config.yaml
n_layer: 10
d_model: 512
n_experts: 64
experts_per_token: 8
d_expert: 48
d_shared_expert: 64
activation: "geglu"
moe_layers: [2, 3, 4, 5, 6, 7, 8, 9]
router_score: "softmax"
normalize_top_k: false
routed_scale: 1.0
balance_loss: 0.00781
balance_bias: false
init_std_router: 0.0175
lr_router: 0.000571
vocab_size: 32768
norm: "rmsnorm"
norm_eps: 1e-05
tie_embeddings: false
optimizer: "soap_variant"
lr: 0.00303
beta1: 0.95
beta2: 0.95
grad_clip: 1.0
batch_tokens: [32768, 65536, 131072]
seq_len: 2048
train_tokens: 500400000
steps: 7396
dataset: "wikipedia_en"
Below are experts of layer 3 (counted from 0) of a mixture-of-experts language model. Rows are named router (the router's row for the expert), gate (a neuron's input weights, with its number), up (a neuron's input weights, with its number) and show model dimensions 256-383. Each number is 128 + 32 x the weight over its row's rms, rounded and kept within 0 to 255. Numbers have three digits each.
Before each expert's rows: "gets" lists some tokens that make up at least twice as much of what it gets as of all text. This comes from a sample of Wikipedia text that the model never trained on. Tokens count by the router's weight.

# expert 53
gets: " the", " ", " (", " in", " at", "–"
router:152122114109138116072154130101122074116182130094079149109057110096141048143169181166150115110170070134049149100144134076060134137112077129136139110158143130117083094126214137168152122104099094129110143082107125115110192061131146147090154086106138149133098115050139111195142100144138122111114160136149094124133088125114137114152144179102126148165100123128187086095085094140054130099136
gate0:147124058103115086061127124127142071121162155194146084110151122116128161150148122159073172140157118134144104124128121130133094077126109149116136146144181166142152149148090075107135129185143139066150114095130129124154199157100163103144195163116122098147183109113155121142072134163142166168073148133133147138110070092175097125123126067128113155192142150210141122126160120143136144136128
up0:198110054098136095083131135133157068136144137193110086108144109147105159167091149152096161154157141110148133070145127137122104077133120122121117121135155177150182129161122092126140131189136133080186126126133159083109216117149123111156178111091141132181175129158178101144067129172114136152076159109152174159127104097138144142150145089108125162156160139215148084102164075119112146125103
gate1:121107128119135108174083060087079131088102107134122138166135128084149154126167119133077172126129172106162123164098114142165083099131142100087102130138161125116189141078085157081111092131177120136109093143174163139182111146156177064110148158095174154099141122107148149166118155110139156133125113146121127098153069139147067136069140109167054156150119105151157085184174124122183107136120
up1:064155147163139067129087103136131170137130127139122154119104070128154075144173095124144125119132150135130181179122120139138155122112169099122143116089113150135162102161132102117128141136085120097147149131076094100151123143114136075103146100165144176136133146145148161125096138131147117141122203066112134148092102086043094110141126133121136155088140178078151134119127125127109157133118
gate2:156070074113093174104088132153102126115098172069071141112087138071179129084113122077085096100143132095117064124131108106142144137137132172120096114096147102162087138097122098099117072122117196143147079125151143124085138114135104139101155084075120114095087082073127098153150192067121129085058152175140144105144098207104105096101086130118120197133129117142158051117138148097156178127098
up2:149060071131118129099076139144100077118130164103085138044090134032181133053076125105080107115115137072078082100126149134113142157136126210128103116093136090144079134114134118110146089085113163161171082103115134100111128101096080132106166122094136118123074138059122093158178186059094151087113145182102142113142107170110097093121092128122126184137145130155178077132150182116124168121132
gate3:179112142128139111126142152101109064075130113072117174091093118120130134104043139210108202156153142094110107125145123115110126146092073178168113094092137148121134140134139185187163144173086163127160113140129106158107110119189092123093131066081132145189089146136171106101152068103169126169103155123203086131150140152105103150144188144158104149157099053123112116083112118054136132066094
up3:094114138056077149113156145105162187165100126172139067135160124193145090126168106083155063110088158124103113097102126176185157114161145060094134124151141124124112128131115072106118157064194133161151151168155120071110125188068170159108098159127127133089149114145085206178128104129043125139130134112092166112089115098191106130100074154138144095100134144120130146147133128148146119165127
gate4:121078100180149156138166102110129121110103105131069141150149105153157110124104177107125135095163159131047150056086080091159064106023156073126140117147120123149155073084115130133120144130150150170137097139155141172135148157100098120142218084122159039149121149070189095095101091078129147161129093177110144110180107151148173135104165168133117094156129153099121165129165078162100090103162
up4:119146113121118117122088145141081129145131102064176095169114141115102161105180082184110101131093089134177144172156180172123220129160120131129110123100148111084147182123124133094139112120109112077119120124124114119165135067172168104129005159104091179102135120148062158165156139170130120114149117102117077156124101096114122108154102128114120105104153138127155124148093210088144124155129
gate5:135071099159108119114140123138123091138146121076111120085115180155112168083107093185127188106096136129150133116100140083084128141118142136105136100123169170126148126136116158120096090095121093072137162139147137085115111097151097126108138132139168072140141117126065127148127150080103121166132129123125106147095130067173138134080109170164088175184153119143171133145124145175122115169157
up5:109175148110137127128108141106156176105113151195123138166129084097117136166135121096133064115169129113105132093138124158166126139152122127121118158121117064124153125092124105129122174123160166167101081114139105191159156165093146094160113145153109143093116156137168114131141117189177135086126060146142139078132168201081108128158133088139130063100091117117073123142151127078132131117112
gate6:137118049146136135167069077076124115044115145132120155147145166087119130079128121139086169110129169094124080155137118146161109098173123105097083160090190131094158131093038185113111112124207157119088108204164099174182153162125127125133179140144164152149107111095136112117143170059152160084100148151144148117147111132174051106074118102179042141145126099135117139173181156112186120154109
up6:158147181145127165135122145140108180133128199132141075181090131147105191155085080144134052114115118163118126153171115129127160119132107136113122160216104082123101078140130115128112108079077123155110151136118189096174060129164127165075174149123154105151098174069099113176124156138123119161120106108120152202155126137163165095120132173144093133157123108172097166102146137081151193105116
gate7:113078108148106111123154103137193102134140133147124134146060181143150144105106180186094124161105140091071175066125126101134077051155132106135151164173143112150117086136108147111109154120117120163136086118145133130123099069182135123145178097196127105171170137120129087154101173087141210143130097184096153133117118100166126161130148165136108176171098101174128071159107100118154118161109
up7:145158118091157108160098149105066146101095122124134154092167097084087121170156059063131129092109114153189088231118116130146185179123179150109072083130117085113141172112101122114123108107130152099125137149139143133131158195104158116100090154115131131103072138127120157123139133156085063120167120113175108127151103155094162134094135093145115105100177165109133179129151173132134130106142
gate8:159131153159115129130130113153143092146127118091092123205161127156169112114161129126138142108119141120121076141143100084134067162111133138104142115146174143128154116082099140072111127125127111094135077084108179178151182076164133120098145093097106119155078082126106133193107124110146109123122106122186159123096128149142181109120102148094132096082093113111101101093107118149156159106157
up8:090155070085144142134116130093097155109138177196175145076069120089088131140129111136127123131131130133155162155102158138154179125122144116118095186088085127112121166180134137161144139114124158152092170163145091093133094200108103142143103179179150173079166207121122089084179159169157115112140133139110102148161119142103106142155156109150118131175149157101135148165175131134119098158112
gate9:159155118144141122148103103090114134098062169145100149157168156152168126066172112093079136094117135118102148148080098134141053133136116106074113190132186099184188142105044161074071122134209131094116074179145139145224115128116112145106128123127163115116108130133106122132101077114110156154104087147123188114139124118146097151062131094156067158138103083142113145206143129123193124155081
up9:167158165099085134098175130129147138114156095165145073111064142147170132116057156146105143186108095117159123076173087129107133121145183145136137141109132122079082165092129102144141089103092157128126137100129150122127146093186164109191162124091148136127170131127123153155131087141176104066179113092051118134100088154157162078143131170136148109119100201108100108106118118089117079106147
gate10:111135116130173132160119067061157121094119124098175165116119132070139178135098163140133130096162169114120122126113144123119090208139124165145142144128148091072125040094108138126043081126139174147122150184144111163157098144115118142099137176139142126097090120065111161126141149114119151104141066165130099074206149140106127182110139081132095146166119149156119098123163176142133110144099
up10:097118116195155116158129097142143159108109165103119147117126116101138188103066158155142120154171143204145130040137197070131148163119122125134179134049148105084106108134133126153094102090137119149141160104125143206113144118118112101150190193143104162114087099158127091113179137145161156114151093158186176123138113147131151115133163114151076089149160140135124090140072129151093165145145
gate11:147123096118087145174094075074159102049092125117111149155153187140119140122117084133078115108158145103114089160098138125188073128134131127095111175082162136106173101096091181105119143149172150145118092147195115145176091120148156114144118132103147111084142105118130144100141113108114140109108133162128136109129085113188031074090156115182081131169088040136103134165208167134188127167108
up11:069072161104088153113161131082117150088132094106043126110149100165129117100108148136136131150108152115120118093140163104185117146097159113166118099126127123100127062102105131064131096056141123134179100151083088183086143140174114078091142164168139118140167176213048079172101161051128169160125140117182128172153116177090132155097108079187129179100103134129147157160161119172132087124101
gate12:138138143142115178141093070084131149101094160123152164151151137128088167148141072105079143087137149074174127116085117144160090142114089135121100193096168137142170147105049141082103127096158153127122124133185160095202098173137120117184174166107173125100116155126125168176148069111124127099056154146120126141149121155151088111054127115174075161127086092146079082174185157081172083104117
up12:115142137170127095148145069079135098131097104072102138096124139106064144176082065152114148099134155142130115130106155151121130160154081055100083161072112112158115111074126136086085140084094111139129150131165176104209128157163124148131138131181142139166061213117129092207102090085118135155133070118070110134123183145098104144124121152114113153104142057121081097138064163074130064062190
gate13:140138116094137145127131135125127101135072144173076128115103149158131122119115151119132117067109138058137184147144135106140153136064118058125201106060182111086089095149107160040101055163162123095115098116156184111146081108157095096159122122156100158094209144061085112158121159100135185149119128102155085143125158133142189113178125137176123133148145161149114123153103135149125124166118
up13:134141085104097127125128111075101135114107156151107102109048145162127096113112164144149095066131164095122147122140120091130156145043060042104172125062166121090093106125136143072121075153142131105080135085130099099119085109139109115133110132138105099082204144090119103148148158105130158168087142108139090130090160142151181091147108132161125112130128134128151170136099154126137147099136
gate14:197151115163134105143158119144162136142143170147073183160095174142119149122128061104121131124129106144140151137161113087139087187127086137087108129200110075100134114129106156173065106164180115143080072088126116133126139129125184117156220132115148133074060178123175169144158089129113135098135063134131101148152155163101170081120118168172129187192069080090104135126154138105141134118165
up14:213124134196124100144151154156130132148126161151103190170106154133147101135103106134121137148148098155148189174154111091124074218113101145109101129140109100063116110147125144143098135133128092173097089077109089094122148117151155152146234157107121129118118128134169177128106116139153161087101054126105154121111155160114148105107117162165144173167081013095096148106171106142130122112146
gate15:166128095130108176163096070085098139100097138153102138166114169098100135107123044137074136108122209118144142132139124148170084141120163145095093143153157129128173166110094193081111093166178172174089105168165151130157108163118075105131198167116181155095131144099093131125104116121105137123110110145118126165107106099195090121075143125185074180129100126117133157209215148145179141164126
up15:145157122168156129118143144178129166146131160131044089118119088103149175097129119134133134097121135106154229137182090107151067093093115154094142108178100194154126049141206151118087112123083093125163139164125165067126151128151110167138156072110160145153171164097152078120151100155098126129130144122157114208097118117084155142122115125102177158198053140187118137110169149104085113105158
gate16:123150082137089119179117070119095101132084149182157140136143128151099165123189129176116186134103136103152092119132137095116133132142174129138155112134163189168179123148132179143142100162121165135074112151091106166138145151122138067065130130149151124213135112052128138117163071139153136148078157088139139121097118112158135107107176095126126085143122176128128146103123084077134111139093
up16:137119100078081151118130159112154080167070151146095092129124098115082124115174100160131155108119107118121105144151124094102138112195142115123112119140164138163167103150127167146140100101128115164128116121144071136157168127123114120119062155124123090210164088120068131151122047115103101168098151135172135133117124104143088164103135143103122097074108102132080104139157057086141125136133
gate17:129091143116092214172068090111131100110097177155131174143149168081107118112142089156093143116111201105145129113147104151179080098115124128088141159103148090147157132113088193137131080108205203125104122163143146137183098162113122144088180141119144145078148143099092121157137102111144143126112140165134138118149129142181072114084134096178044119146074137174088143180140125114152137164091
up17:158140096134142166104087124135155083177172079153110099148109112111175149092152146136121118105115161157106131118141104099109162110145103107190084105114086103086132097098138153183142116131072209169139153137154122104128095124152176139099137162195089066072135209161134112155125091120112097114109188151173071128087141087139132127094091118070150130213101137067115092127113164128097116125172
gate18:145164135120150203156081106098146042129121192122120158174148171112134145165118082103086140149114155129105053100124132156142118136139149146091117206128148129192163124095088181126131092116144167123119088166155109138193143159145083134150175150102139104078139141138121140146224147161123149130111096127157086169157108142191087155104155067165047130128093102131080110175172162125209116176109
up18:165152104094090144182126139126072124128143161057083132106123106125114130124155146138132113126147155160100155102062195147150103103123162108130113113141135147190112130100071158067073084108152139127132116107131152168142133100143142105076119120120135160121129123127123145105191076119151158115133182123080022151158103103077142170156146148093136115162119132094044179127162188157104085109159
gate19:144095118120081106176146138103113102134164151118106130115123111142174095161131130111075133075141080093073120093119163138123142147125122062079174110124154107070097156142143117075138096074140148167121094127166060129111180079134170172117162170124119173097095076111120075152108101143118122070113056146101152162113125162146191151152114137145105105117107133157137247118126109137111132071200
up19:149129095160064104146120155114083072142163141151076133116083097114169096168201129101067191106157112118130119069148138111131135111115138140127136113114133143114104113143131137070149156090151201146142107101113087117095220129169149159188199168094124188108115057136128179103128121121141149076076103152093160081107154156147143140137115099153128169126065116125117239114143073161124183070129
gate20:173100185132185170159092134096171102151164168085122176069086199140143123141131167077148199089142126146129050089156162093124123089091094144141078085194176143195052123159099126143069111119163168164126109091093112122166093122174139132115174120106117144134144155100140146191149069064136168083101114120177158163190167151124088128132121106158122176167134127118151099161104166135143149119145
up20:131175169081138166141130125123104163147124094066086109103151146111103083122107138117134160133077125174150085104174125127121097102102107146121125083160130147148077195105120148166074126160180200128156140136143149150119128117150103127136149108143175192138111180056118123164172120124104063082118182151164158140152146107080090116140110094137137170176155123146212050167174159147139113179163
gate21:098122083135123125181124110087083111077140146140117127197135197133147119129125114123047184076081198151095119145117126110143107123103103140080121172108172137113142076091078166061124110137150166146143111150154136152125117165166092113162123138156146199136133143102093152144162133136127145165081122165125119101125135146132069119126141119172060164116120101172070136185188163118194086145086
up21:070103114137068092106106090122135116164221165155113138119121165125112110094101115137104124118125170119109120124087175163126133162128131122118158095132160147138124155101106169166102151094117124154173182117096093110113155151142167096134180144108097084147096110107080070151109148052125216149118149110128144133113142097133076117124121120145111176146109130110128115137100127155132124147045
gate22:105119111101137128152087074111129162051112149126116159158152168082136147142111072134103188071119204131158072111127102128147128115156150116113073147140147122089147141138100137089086078139174145137088108167131133124162136136150117134110150164149130128096164150119159140130156098110134097091100102169153118126163127120120060122071201133162060152145092097142106147163229109108148113163115
up22:137178123150082128140100173115136138148116120120143155117106070138108098093136174120161146159146092141132183160183125124139067141120159185091221146215164118197149111113101086120116151181113142148190122144093101118110135137098127107115194058125153129155118106118129124125099138108100146217182127065110117129092146088121107127154090100098153129124097181044128115111080145122148142140125
gate23:127154136076098043119114135141092144117133156135133201096155113123150131190150148113105136140146111094191096114125087059145127113153192144135094141118169129117138121117133142118145128103183204090133152106091112187158125186111123120128184111115131130170147058096164131139069168117096137093082047148167136131172105148133093115110128038123119204127101090166119096127100118129131146154091
up23:120037102124107170200151134130140095160100100106096093131169151113151144095087120111137129114128156137101146148132146157122128137129109132111176084150070106114104169139101161108126132120101045177131065126162187091104132071162154127206173147160136131147126152147167098142110096103064118104151109096069174106120084090149171155146077175181110097155164106207150137158131150179153085099126
gate24:200116104096062202124146161134115110123108146116065117157085117159094129152130123144104121112116183061110146118155107177160106088091096117136097129112147074136098106112103164111094155119106126111138105150132136161159201141093104082135142115116115152122083157104134163127084063088147108140114139093098158190173139199138134150090114164105124164100087067080137169162173130111116109151071
up24:189169100101099182098133186134119154150112128124077132142104084160095085166158124150128154145156178078121176086188129158140152109132136141146138129078126125137108145149114155131108135146093122095131091129094162114141181194091114127115125121090100149108078155131137148130102082111161123159126152042113143181133135173129146126105134147103131123103098124058138154124131118118098129115089